Weights of a small mixture-of-experts language model, trained from scratch on English Wikipedia.
Experts: 1 pick a token, a sigmoid router, a shared expert of 128 neurons.
Training: a variant of Muon for the experts, 811M tokens.
Below are experts of layer 9 (counted from 0) of a mixture-of-experts language model. Rows are named router (the router's row for the expert), gate (a neuron's input weights, with its number), up (a neuron's input weights, with its number) and show model dimensions 0-159. Each number is 200 + 20 x the weight over its row's rms, rounded and kept within 0 to 999.
After each expert's rows: a language model's description of what the expert responds to; "gets" lists some tokens that make up at least twice as much of what it gets as of all text. This comes from a sample of Wikipedia text that the model never trained on. Tokens count by the router's weight.

# expert 10
router,191,181,239,215,203,166,221,203,197,192,219,162,220,171,200,231,220,201,203,196,205,170,260,218,200,211,192,187,208,218,220,175,174,177,235,200,215,242,219,222,150,185,198,195,167,205,192,204,210,229,192,175,195,202,200,201,175,204,186,205,222,164,217,186,179,223,179,212,177,183,203,174,216,196,192,194,202,180,190,173,179,212,196,211,215,184,193,178,208,169,215,219,177,207,185,221,185,199,209,232,194,187,181,209,211,212,230,220,178,176,214,173,185,207,220,208,216,221,208,211,148,190,184,221,227,182,181,200,174,237,175,216,198,205,194,178,216,196,183,197,189,208,191,213,188,170,201,183,233,203,242,206,165,214,177,234,214,166,181,184
gate2,187,192,196,210,205,202,176,190,184,233,177,150,241,217,175,210,193,216,185,220,195,230,205,202,188,216,184,185,197,187,198,194,162,196,236,189,211,239,211,204,199,203,198,208,182,220,201,208,236,208,229,196,213,191,180,250,255,204,220,215,191,238,198,182,217,158,208,222,189,216,191,201,224,182,174,201,196,222,192,179,192,210,206,206,214,187,199,194,179,177,215,214,164,201,221,188,211,193,212,169,155,196,202,200,210,197,225,202,172,213,217,226,174,209,197,191,194,195,204,157,222,192,181,220,186,191,205,188,194,209,203,209,202,212,191,222,207,183,264,198,172,242,197,207,177,191,211,232,189,224,162,159,206,187,191,213,219,168,168,193
up2,183,212,192,178,215,189,203,157,202,230,177,207,197,205,200,172,192,286,177,206,229,178,172,200,193,204,200,198,181,177,199,210,196,214,180,170,227,202,177,213,198,199,213,231,211,198,194,208,229,216,187,184,211,212,164,211,209,231,225,191,190,202,211,229,212,189,221,210,176,189,202,191,196,217,161,217,237,255,190,212,212,179,179,238,213,205,191,193,174,158,192,225,194,193,215,206,198,193,230,177,183,227,186,214,151,180,179,173,201,242,214,190,210,175,217,209,212,211,238,191,183,191,202,225,196,190,215,195,177,190,212,217,201,209,231,221,199,231,202,176,202,208,209,190,198,218,189,196,188,231,193,163,219,190,170,201,208,177,194,203
gate3,168,191,180,218,173,172,210,206,231,203,182,189,197,197,209,202,185,191,225,195,205,181,198,217,218,172,174,185,257,224,235,218,156,206,194,212,193,182,212,199,187,234,199,199,161,203,224,170,225,219,172,201,228,204,196,191,198,199,207,202,222,230,224,168,233,201,230,185,183,176,167,177,185,172,192,208,200,196,220,194,190,206,188,187,199,195,194,212,164,207,198,231,244,197,237,217,168,181,221,190,236,224,214,182,157,182,176,203,190,180,224,188,199,204,206,184,203,181,179,183,244,205,202,221,208,237,214,223,204,223,180,181,195,199,180,167,199,196,242,206,206,203,179,227,200,229,183,186,201,204,208,202,201,186,196,178,199,208,158,214
up3,190,221,206,195,236,150,192,202,158,186,192,202,201,217,198,193,205,223,203,189,198,220,244,179,199,192,179,202,199,216,209,219,190,156,212,173,204,173,190,217,151,195,219,198,249,206,212,193,206,200,163,226,192,172,198,220,188,172,230,236,221,204,208,189,142,187,206,180,163,195,244,182,170,177,182,179,212,210,198,214,227,191,194,155,177,200,199,181,223,201,219,218,205,186,187,169,209,213,214,219,180,213,194,218,221,188,206,205,197,194,209,193,227,172,214,203,191,195,227,198,185,217,200,199,204,232,155,181,191,203,184,170,191,191,219,203,186,180,168,179,219,168,199,211,180,200,202,165,192,237,190,172,193,193,212,197,185,185,202,198
gate4,204,229,227,203,198,165,172,210,213,226,202,197,215,216,221,206,192,203,193,229,205,184,191,200,190,188,182,179,203,189,216,195,191,198,197,230,202,141,178,228,198,188,192,181,181,221,188,179,230,210,181,219,217,194,204,231,244,182,209,221,205,215,200,162,207,206,189,185,193,218,205,229,230,245,173,189,185,183,198,197,203,206,228,267,205,169,225,211,219,192,223,196,170,207,189,213,186,222,193,186,216,175,213,163,186,182,217,218,219,199,186,183,199,194,197,241,233,188,177,199,196,204,233,229,193,213,172,201,200,205,191,179,183,193,192,187,194,199,197,197,202,210,169,196,212,155,210,174,205,168,220,217,174,209,126,199,193,202,206,192
up4,173,191,188,188,209,210,201,216,216,185,164,218,223,213,206,225,203,204,187,223,188,172,177,193,236,172,159,194,223,218,186,206,198,207,186,184,227,202,193,194,205,165,222,174,207,175,210,214,200,206,216,200,184,218,223,206,160,196,198,208,178,198,190,218,229,192,225,169,203,173,203,210,226,191,196,221,196,164,184,218,230,201,186,229,200,192,177,163,213,207,202,204,224,219,220,193,209,198,197,199,154,205,208,166,226,215,204,200,203,194,253,189,200,180,181,190,204,213,201,188,215,219,191,224,164,186,217,193,176,208,171,206,207,192,165,142,208,200,191,177,227,217,219,122,177,194,182,191,187,204,200,172,209,195,156,218,222,189,188,208
It responds to: Category head nouns. Head nouns naming the kind of work, job or organisation, like film, album, singer, game, channel, government, often after descriptive adjectives.
gets: "s", "\"", " film", "ation", " University", " album"

# expert 13
router,198,156,212,205,202,223,217,219,242,181,215,214,191,173,214,200,214,217,192,199,162,187,208,208,185,199,179,196,195,200,229,154,206,172,215,200,227,222,227,171,176,181,195,204,193,195,195,180,228,185,214,177,214,191,212,191,210,180,178,199,180,185,204,211,248,222,205,189,219,192,173,205,211,200,176,214,212,199,187,151,190,198,175,208,210,237,189,183,195,194,207,191,169,185,176,223,211,247,216,199,194,180,180,189,202,190,235,221,151,194,194,227,190,214,228,218,200,212,214,181,193,190,198,197,186,210,175,205,196,219,181,242,226,238,250,191,211,234,176,212,202,187,206,204,213,165,216,209,192,223,223,211,210,200,200,241,210,157,166,192
gate2,207,197,225,209,192,195,170,175,201,204,187,187,238,201,184,184,196,206,202,207,160,242,226,234,193,195,193,167,219,185,189,192,201,197,201,203,233,209,193,227,193,192,165,224,212,214,203,220,198,235,218,197,226,164,198,255,254,205,180,205,188,238,207,192,220,162,212,222,199,190,167,201,184,185,191,201,190,178,194,154,187,196,165,220,182,202,196,197,181,174,185,211,162,175,211,200,226,188,234,191,183,191,213,200,217,207,231,229,204,209,217,252,195,215,185,178,227,190,221,180,205,176,199,231,193,189,194,201,178,199,228,210,186,202,176,210,218,171,246,175,190,207,185,202,206,212,227,202,214,196,197,176,235,193,202,194,182,212,173,181
up2,183,182,218,172,179,174,200,190,215,206,203,218,191,212,213,185,195,214,189,219,219,174,190,186,217,228,202,193,192,174,230,213,191,229,197,160,205,209,191,236,226,210,196,225,201,237,213,238,258,210,183,188,238,211,179,200,201,214,202,214,230,211,176,230,188,221,240,198,175,205,215,206,213,190,196,225,230,224,221,195,228,181,205,227,225,204,185,198,189,181,168,240,164,210,216,174,209,172,222,163,174,231,200,216,175,170,196,191,215,233,201,198,216,185,230,194,213,223,230,184,192,182,213,212,201,193,188,179,219,205,208,207,231,204,233,200,195,250,217,208,162,215,210,206,193,223,203,178,175,223,214,189,228,204,182,184,200,188,193,203
gate3,177,179,196,210,184,190,211,210,240,211,171,183,186,186,213,182,200,201,214,208,203,191,181,214,216,165,190,197,234,217,231,207,152,195,202,209,169,199,202,198,212,200,176,215,181,206,203,201,216,221,198,190,214,213,213,225,194,208,176,201,195,248,213,202,235,212,237,209,205,192,185,173,201,159,184,208,203,187,228,183,211,207,192,205,205,176,181,188,188,208,196,229,195,203,203,217,195,192,223,203,228,218,202,180,179,182,189,214,203,175,235,164,218,224,203,185,214,203,173,203,221,185,146,202,201,240,198,225,213,264,191,164,187,199,193,190,212,187,213,220,192,186,183,198,172,176,211,208,193,212,184,209,246,148,142,181,196,225,180,225
up3,205,234,212,163,240,193,191,211,166,178,181,190,194,195,211,178,207,216,195,213,209,218,229,199,183,172,174,221,184,230,214,195,193,155,219,173,212,194,204,214,195,172,229,200,229,185,219,208,217,180,193,185,215,199,212,225,198,180,200,226,214,206,203,195,172,189,198,193,186,223,238,187,221,172,214,207,221,229,200,194,245,210,187,123,184,210,190,156,208,192,218,190,214,194,188,195,189,211,218,225,169,162,229,212,210,197,180,213,190,193,196,171,203,169,185,219,195,177,196,183,238,183,206,195,197,231,171,216,200,202,219,184,182,185,217,198,193,197,165,215,206,198,199,221,168,172,181,182,155,231,177,201,211,206,183,199,213,202,218,172
gate4,218,232,217,176,205,189,202,195,210,198,196,221,220,211,203,185,193,201,198,206,188,208,194,202,192,187,181,149,184,172,224,169,204,192,203,229,211,172,183,215,192,241,197,188,199,238,169,200,186,187,193,207,196,168,218,218,216,186,198,217,208,215,209,182,218,216,207,179,185,228,212,234,238,214,165,174,183,195,175,210,195,247,178,245,218,178,233,201,200,187,221,211,176,160,185,191,206,222,191,215,187,177,231,161,169,185,210,204,197,200,187,231,209,208,224,225,232,196,208,205,201,211,212,208,208,174,188,196,221,201,214,168,196,188,207,165,211,222,169,202,196,186,183,226,227,207,194,188,176,180,194,202,200,217,124,191,167,223,212,194
up4,176,176,181,177,224,202,213,213,235,198,167,216,223,207,198,219,190,222,188,191,181,189,156,186,223,189,190,160,243,214,201,202,180,217,214,180,221,194,209,190,196,167,220,172,181,216,223,175,204,188,182,203,200,213,192,170,168,217,221,209,201,194,191,217,194,194,244,213,218,174,192,210,201,207,188,231,193,185,214,239,192,178,208,228,215,177,230,159,230,191,198,189,213,187,194,207,197,197,158,182,164,172,197,185,207,215,207,190,217,197,217,182,191,215,190,191,200,196,206,176,201,239,222,214,141,187,195,181,184,206,199,203,207,191,178,136,187,199,201,153,231,216,244,174,212,203,188,218,196,196,227,203,210,195,217,221,210,191,201,186
It responds to: Digits inside numbers. Middle and trailing digits of multi-digit figures in vote tallies, census percentages and years, e.g. 115,352, 62.5%, 100 metres, plus word-internal pieces like -bil-, -ploy-.
gets: "0", "5", "3", "7", "6", "2"

# expert 3
router,202,170,221,221,169,208,180,226,191,178,216,164,201,227,180,223,161,203,206,189,186,209,219,218,218,214,183,217,210,211,200,217,183,185,205,169,201,213,208,181,174,188,247,175,187,209,222,249,222,191,207,188,209,174,237,205,184,198,185,206,221,202,227,201,219,222,190,203,207,175,177,192,209,198,200,222,214,206,164,187,193,200,173,195,213,209,221,182,184,217,180,226,209,195,201,200,182,222,224,206,187,194,205,210,208,182,255,178,168,166,210,209,175,200,217,189,237,196,235,200,196,157,191,211,205,214,161,209,143,232,187,201,225,215,220,162,227,185,202,186,210,179,205,231,181,218,192,167,177,218,211,222,180,184,190,178,220,189,192,210
gate0,195,231,219,185,203,218,220,186,187,222,188,195,202,190,188,213,221,192,181,228,200,216,186,211,256,220,215,209,205,165,232,207,189,190,207,210,168,191,201,188,182,183,217,205,187,200,204,233,155,204,227,192,204,189,218,171,204,173,233,215,215,212,172,199,233,180,165,234,202,169,190,229,194,179,219,223,198,230,192,220,174,201,219,205,222,212,201,204,205,204,186,219,195,221,201,188,197,220,206,186,219,197,183,211,211,218,195,159,196,231,176,222,201,217,171,179,215,194,199,220,164,179,212,256,193,187,184,170,206,208,223,217,177,151,201,137,185,207,186,188,198,204,218,224,187,198,243,227,192,204,183,218,208,229,215,203,214,173,207,209
up0,228,191,198,189,193,231,170,208,204,195,203,211,211,181,243,199,162,161,175,165,190,171,228,197,193,207,215,186,222,230,202,244,167,208,173,219,198,199,220,171,215,168,186,174,203,169,202,170,188,159,213,170,185,226,187,190,171,179,201,178,169,214,203,194,168,192,177,196,198,178,186,220,202,155,209,191,178,210,208,215,229,189,201,202,208,221,218,233,178,196,222,204,175,226,230,182,201,187,188,177,181,192,209,176,205,192,202,198,190,205,200,219,187,206,222,184,191,185,220,151,203,203,203,188,254,193,184,178,187,208,172,171,220,187,209,228,232,227,195,207,220,181,192,204,187,215,205,180,178,199,175,167,208,201,208,161,207,213,190,195
gate1,211,198,202,202,181,188,200,202,195,159,209,218,238,180,196,154,176,184,157,217,219,192,203,201,173,192,206,202,222,187,213,158,199,208,194,207,182,174,221,198,174,213,199,195,201,179,233,211,198,205,178,219,202,176,218,207,172,241,197,179,162,195,188,216,224,230,184,181,172,195,234,218,176,198,228,182,170,175,212,216,200,221,181,217,193,213,237,251,205,189,247,181,205,195,213,203,219,202,251,204,199,167,184,211,203,198,160,212,206,185,203,213,208,204,201,184,189,219,218,207,177,216,199,179,180,193,202,191,197,223,221,194,237,179,244,218,170,205,196,212,184,196,223,179,208,209,226,168,181,187,171,203,174,228,228,226,195,188,192,214
up1,216,222,203,221,159,180,215,192,195,188,180,209,218,202,203,190,224,211,208,169,173,226,161,229,185,207,198,214,183,183,211,204,250,190,185,198,195,195,185,159,230,161,235,202,196,179,177,205,236,204,223,222,188,183,193,213,196,171,179,202,187,159,201,219,182,209,206,186,226,181,175,216,197,179,232,217,212,264,203,195,217,217,201,205,185,196,162,202,242,179,211,200,158,203,190,227,223,181,203,175,216,232,174,214,219,184,181,192,215,209,200,197,198,178,195,211,186,158,201,181,204,188,224,215,192,178,240,208,205,178,214,193,211,221,198,205,209,181,186,223,204,212,171,160,182,201,193,197,209,183,212,195,172,246,207,191,194,186,187,219
gate2,217,179,199,216,196,229,179,184,215,206,164,191,211,199,193,223,188,215,188,231,199,227,200,194,206,202,176,192,205,172,184,191,170,188,227,190,236,212,189,200,189,193,186,198,191,215,206,237,212,176,228,176,238,170,185,256,246,218,206,208,174,224,191,182,195,181,192,221,183,186,196,207,200,184,180,211,190,217,180,166,186,234,176,195,196,183,179,206,188,187,173,197,177,176,207,197,221,183,226,193,187,201,180,170,219,229,216,235,219,211,193,252,195,200,159,185,220,184,214,190,205,158,200,256,164,162,192,189,204,216,230,225,218,190,183,187,217,185,210,200,195,219,192,227,166,188,196,213,190,209,206,171,216,196,173,185,193,196,189,184
up2,193,233,220,159,212,204,207,187,209,215,198,213,206,182,195,207,203,233,195,196,216,185,188,196,179,217,179,193,222,193,212,232,195,210,205,184,215,205,178,231,207,194,208,246,178,207,194,212,235,203,172,203,205,233,177,239,230,223,226,199,184,210,210,251,212,216,231,191,172,179,202,195,229,225,183,207,213,238,220,192,243,193,180,229,229,228,190,195,187,174,184,223,201,202,210,212,226,180,198,173,173,231,197,197,171,179,177,187,212,245,196,178,226,162,219,190,208,219,221,190,202,176,229,206,219,180,211,177,187,218,231,198,188,193,207,199,200,237,261,181,188,218,205,196,214,226,175,201,187,205,188,187,201,228,182,199,219,184,208,189
It responds to: Determiners, quantifiers, infobox breaks. Line breaks in drug and place infoboxes, quantifiers and qualifiers such as such, same, any, some, known, However, plus numbers inside math formulas.
gets: "\n", "%", " such", " one", " known", " more"

# expert 1
router,226,185,220,218,198,220,201,207,193,168,191,167,203,202,179,234,203,209,202,163,175,180,174,219,230,243,176,193,219,190,208,193,195,182,217,222,184,232,210,201,157,171,239,183,180,167,220,201,215,205,237,163,214,229,222,199,194,185,170,212,191,201,219,201,226,244,183,199,179,184,186,192,238,205,191,216,197,196,194,210,208,181,211,185,197,196,190,179,168,202,208,189,225,209,172,230,208,211,216,208,179,170,156,213,199,220,206,188,174,220,212,187,184,198,241,172,228,210,205,202,177,173,194,218,226,198,217,197,181,233,194,208,224,204,192,163,213,192,213,181,225,161,200,183,200,215,178,172,208,206,211,192,166,229,208,194,179,183,181,171
gate2,207,205,229,203,176,210,160,194,204,227,170,187,227,181,179,193,203,222,203,200,180,215,189,213,193,222,171,194,203,194,190,204,182,216,215,195,232,194,195,209,194,204,188,199,215,241,215,230,211,203,217,203,222,181,179,243,251,180,187,192,186,215,195,169,199,193,194,199,195,196,181,219,203,152,207,206,230,195,206,176,198,194,168,208,203,194,188,193,212,168,222,184,157,210,214,176,222,195,238,211,175,202,200,194,210,216,228,207,211,215,208,253,171,231,183,185,207,199,219,160,202,176,185,225,169,179,203,202,202,210,234,220,223,205,184,197,230,184,223,187,174,227,177,251,170,163,222,188,177,215,203,163,217,206,170,185,210,186,206,187
up2,177,201,212,192,184,187,206,179,204,204,220,208,219,220,207,207,199,239,197,217,225,191,173,207,182,206,154,202,206,145,199,207,205,217,175,177,196,208,191,233,226,202,210,220,209,228,203,234,228,210,172,194,200,209,190,211,217,223,240,213,204,198,199,239,225,222,247,189,169,173,230,197,199,220,210,206,232,213,207,184,243,198,190,221,208,201,185,213,169,176,196,244,162,221,216,187,206,194,178,189,192,209,183,197,176,170,179,191,198,240,211,190,226,166,198,210,244,237,202,193,178,193,217,214,203,203,173,193,175,194,221,205,180,229,214,182,188,241,202,174,173,208,190,191,198,215,196,181,171,227,198,196,222,182,159,201,203,181,207,188
gate3,175,197,215,207,188,173,201,209,200,205,190,218,200,184,189,205,194,189,236,198,209,197,172,231,238,197,196,186,264,193,219,218,181,193,189,241,189,186,190,192,186,207,203,185,192,218,218,184,208,207,186,195,229,208,181,213,196,181,198,208,213,211,195,172,237,214,217,196,207,176,168,201,198,170,161,204,206,176,201,182,198,207,194,204,179,212,155,176,176,194,194,215,213,237,206,202,188,169,199,193,224,212,202,193,177,203,201,252,205,205,251,168,237,213,203,170,206,175,172,196,214,232,173,195,212,225,185,189,217,240,199,193,229,230,220,188,219,197,205,216,199,207,184,244,152,191,200,172,213,188,205,190,209,172,180,163,196,211,186,244
up3,209,236,214,187,220,177,206,211,179,163,203,173,202,209,194,205,206,232,192,201,223,218,188,163,176,169,163,215,184,214,237,200,204,168,204,214,212,195,195,196,165,181,214,177,226,191,219,216,202,201,188,191,209,177,197,203,204,145,214,200,246,241,210,188,190,198,231,166,188,204,245,204,191,170,201,196,212,215,188,214,223,208,180,156,207,188,214,165,189,209,207,189,220,194,196,175,201,199,226,212,191,169,211,269,191,196,215,220,175,179,202,216,196,183,204,198,206,181,215,229,235,197,232,171,192,208,189,169,195,215,224,187,187,192,197,176,189,180,178,210,205,175,185,195,182,218,221,185,168,217,188,154,195,184,192,201,205,225,208,207
gate4,215,209,199,171,193,179,174,212,180,199,212,215,206,196,230,193,179,170,195,212,215,180,203,172,204,217,210,155,218,199,197,210,198,201,198,222,220,182,197,216,193,214,202,206,209,196,211,183,195,174,191,179,206,212,203,220,215,188,201,220,230,242,213,151,204,217,194,193,232,199,177,226,228,203,174,173,182,184,186,213,226,225,180,222,195,217,205,235,201,201,213,233,174,198,174,224,212,223,170,188,180,215,214,184,164,184,218,187,217,228,176,213,215,187,199,194,245,205,159,172,213,240,213,234,178,216,176,186,192,211,216,202,182,190,211,222,224,222,204,210,185,221,167,175,212,197,194,189,183,183,196,203,147,249,164,180,173,212,237,198
up4,188,203,216,204,224,189,203,184,226,210,155,215,211,207,186,211,172,208,189,205,198,189,179,202,211,218,183,164,206,214,219,219,178,193,196,154,219,193,198,184,178,178,245,175,208,226,228,200,194,194,231,214,198,209,196,176,191,200,217,212,186,180,204,223,202,178,216,213,180,201,224,210,207,185,218,227,210,184,167,198,222,164,197,249,216,198,187,190,187,206,204,195,214,216,179,218,211,186,207,186,165,170,205,180,207,192,205,191,197,179,230,162,189,197,206,172,211,176,226,162,209,241,213,205,171,165,229,171,158,205,199,198,215,174,182,156,169,183,216,163,230,193,237,148,205,205,188,187,201,212,243,199,216,197,200,200,196,182,199,199
It responds to: Clause-joining punctuation. Commas, colons and conjunctions such as and, which, while, until that end one clause or phrase, e.g. "acclaim, scoring", "Calhoun, the Falcons".
gets: ",", " and", "),", " as", " by", " which"

# expert 14
router,167,198,185,204,180,238,211,224,256,191,233,184,199,193,204,185,188,187,170,204,178,180,227,191,198,190,221,190,171,210,194,216,191,189,229,194,209,201,214,230,193,167,210,183,204,184,180,182,236,203,228,195,180,165,187,220,175,191,202,227,210,202,224,200,200,224,168,203,210,212,204,182,222,186,178,207,249,217,161,178,150,214,236,198,234,200,192,195,181,195,218,216,195,206,185,200,178,206,207,239,193,212,187,201,209,201,200,187,183,220,180,183,174,222,203,181,215,199,214,158,179,191,198,221,178,230,223,190,204,229,218,189,200,220,190,158,213,205,183,216,210,193,206,143,215,210,237,226,200,196,206,201,173,213,195,221,181,167,198,170
gate2,203,207,197,217,209,206,184,182,209,217,182,194,223,206,189,204,203,207,207,208,188,214,198,215,204,208,193,199,204,158,187,198,179,192,202,175,235,187,184,184,205,221,189,224,219,191,214,249,234,198,237,225,203,176,176,252,233,164,198,214,193,226,203,179,223,185,206,201,193,215,174,195,212,166,201,197,196,179,203,197,174,198,200,196,175,182,182,208,170,185,228,221,177,190,201,229,214,196,216,198,159,208,205,187,211,203,183,199,197,199,213,263,171,236,148,177,221,187,238,161,175,179,220,224,170,176,194,198,205,229,252,196,204,222,191,194,204,178,237,178,182,238,207,234,187,194,203,182,205,220,203,181,207,207,177,202,215,190,197,205
up2,188,193,190,183,201,195,211,155,200,200,174,209,192,211,216,167,216,222,196,192,226,197,203,196,216,217,203,223,182,171,202,210,210,217,181,185,223,208,151,229,222,183,198,226,198,212,221,218,212,212,155,196,212,207,185,214,206,227,204,216,212,193,198,262,212,211,238,189,193,185,233,186,210,220,206,214,244,212,210,182,219,204,164,233,201,215,197,199,186,156,198,220,168,192,238,179,217,195,193,187,170,221,197,221,151,186,215,188,202,223,204,211,194,180,241,201,210,205,215,179,180,217,231,242,199,181,197,185,177,194,231,215,201,208,228,171,205,240,221,175,199,215,186,185,202,207,173,170,186,219,189,194,224,223,209,216,190,165,211,197
gate3,170,185,196,191,179,163,195,173,214,227,197,159,194,206,193,227,215,208,207,194,192,181,204,209,246,172,172,203,219,199,219,213,170,201,211,205,207,178,224,206,231,216,197,222,210,208,219,185,218,207,201,202,216,192,172,192,194,209,200,193,203,202,233,200,228,197,233,201,198,194,188,178,196,170,148,182,188,171,219,189,194,205,181,201,202,208,185,194,170,193,204,216,226,210,206,235,195,171,224,207,259,242,217,173,193,212,179,200,195,201,219,161,219,209,182,157,216,214,151,191,220,187,192,203,206,220,224,207,207,234,175,167,209,202,188,176,189,212,212,193,207,197,192,256,177,182,196,216,199,213,213,183,228,188,160,177,167,216,180,198
up3,182,211,222,179,208,206,195,175,171,194,178,179,222,205,200,204,201,192,205,185,225,212,226,159,214,165,185,223,177,221,210,207,206,164,209,212,231,201,223,214,187,188,235,200,232,198,245,197,211,199,187,189,220,174,212,199,201,194,240,215,252,195,211,180,169,199,202,192,188,216,234,202,187,154,202,198,211,229,196,195,235,180,181,170,201,192,209,173,202,213,224,204,206,201,169,194,193,175,227,202,180,164,215,211,186,165,216,229,207,201,204,171,203,155,175,209,215,161,202,165,215,193,215,205,174,209,180,164,189,212,195,195,179,175,220,223,179,193,153,185,213,178,177,215,197,210,190,189,158,202,194,174,189,173,195,172,199,210,197,205
gate4,207,210,216,213,196,174,198,186,194,197,207,205,241,193,220,200,203,188,224,194,206,190,196,189,220,183,169,162,184,185,228,179,197,171,203,225,203,174,167,222,230,233,190,154,181,223,163,195,152,179,181,211,228,172,211,227,218,214,194,192,211,200,196,181,204,212,203,155,199,223,191,240,234,210,169,193,184,189,215,196,208,233,221,242,189,179,213,215,213,184,218,237,185,204,175,196,214,235,210,223,204,167,218,184,177,168,212,164,203,207,190,217,231,209,202,187,223,210,189,220,209,215,217,201,173,204,182,208,218,187,213,185,192,174,213,186,194,208,164,179,182,207,171,204,213,209,211,150,180,179,212,183,188,196,169,210,171,194,223,201
up4,169,203,202,188,227,206,194,202,217,181,156,216,203,211,201,206,210,239,171,224,214,199,180,205,254,213,158,176,230,197,212,180,204,213,204,197,229,165,176,196,207,167,215,181,167,219,185,198,203,197,212,185,188,204,248,196,182,250,209,195,193,177,184,227,217,192,212,190,194,218,198,208,208,210,205,212,200,195,197,216,215,186,195,218,216,189,227,156,186,193,203,207,228,206,208,191,203,186,200,202,168,196,232,180,203,237,209,207,212,226,221,195,198,203,187,182,212,201,201,199,181,249,212,212,143,169,213,173,180,177,183,201,222,183,218,143,206,200,181,175,238,197,198,170,198,210,202,190,208,183,201,217,235,194,202,249,198,212,207,184
It responds to: Sports and section-heading pieces. Digits of season years and census dates, section-heading equals signs, and accented word pieces in football rosters and place names.
gets: "2", "0", "c", "o", "i", "a"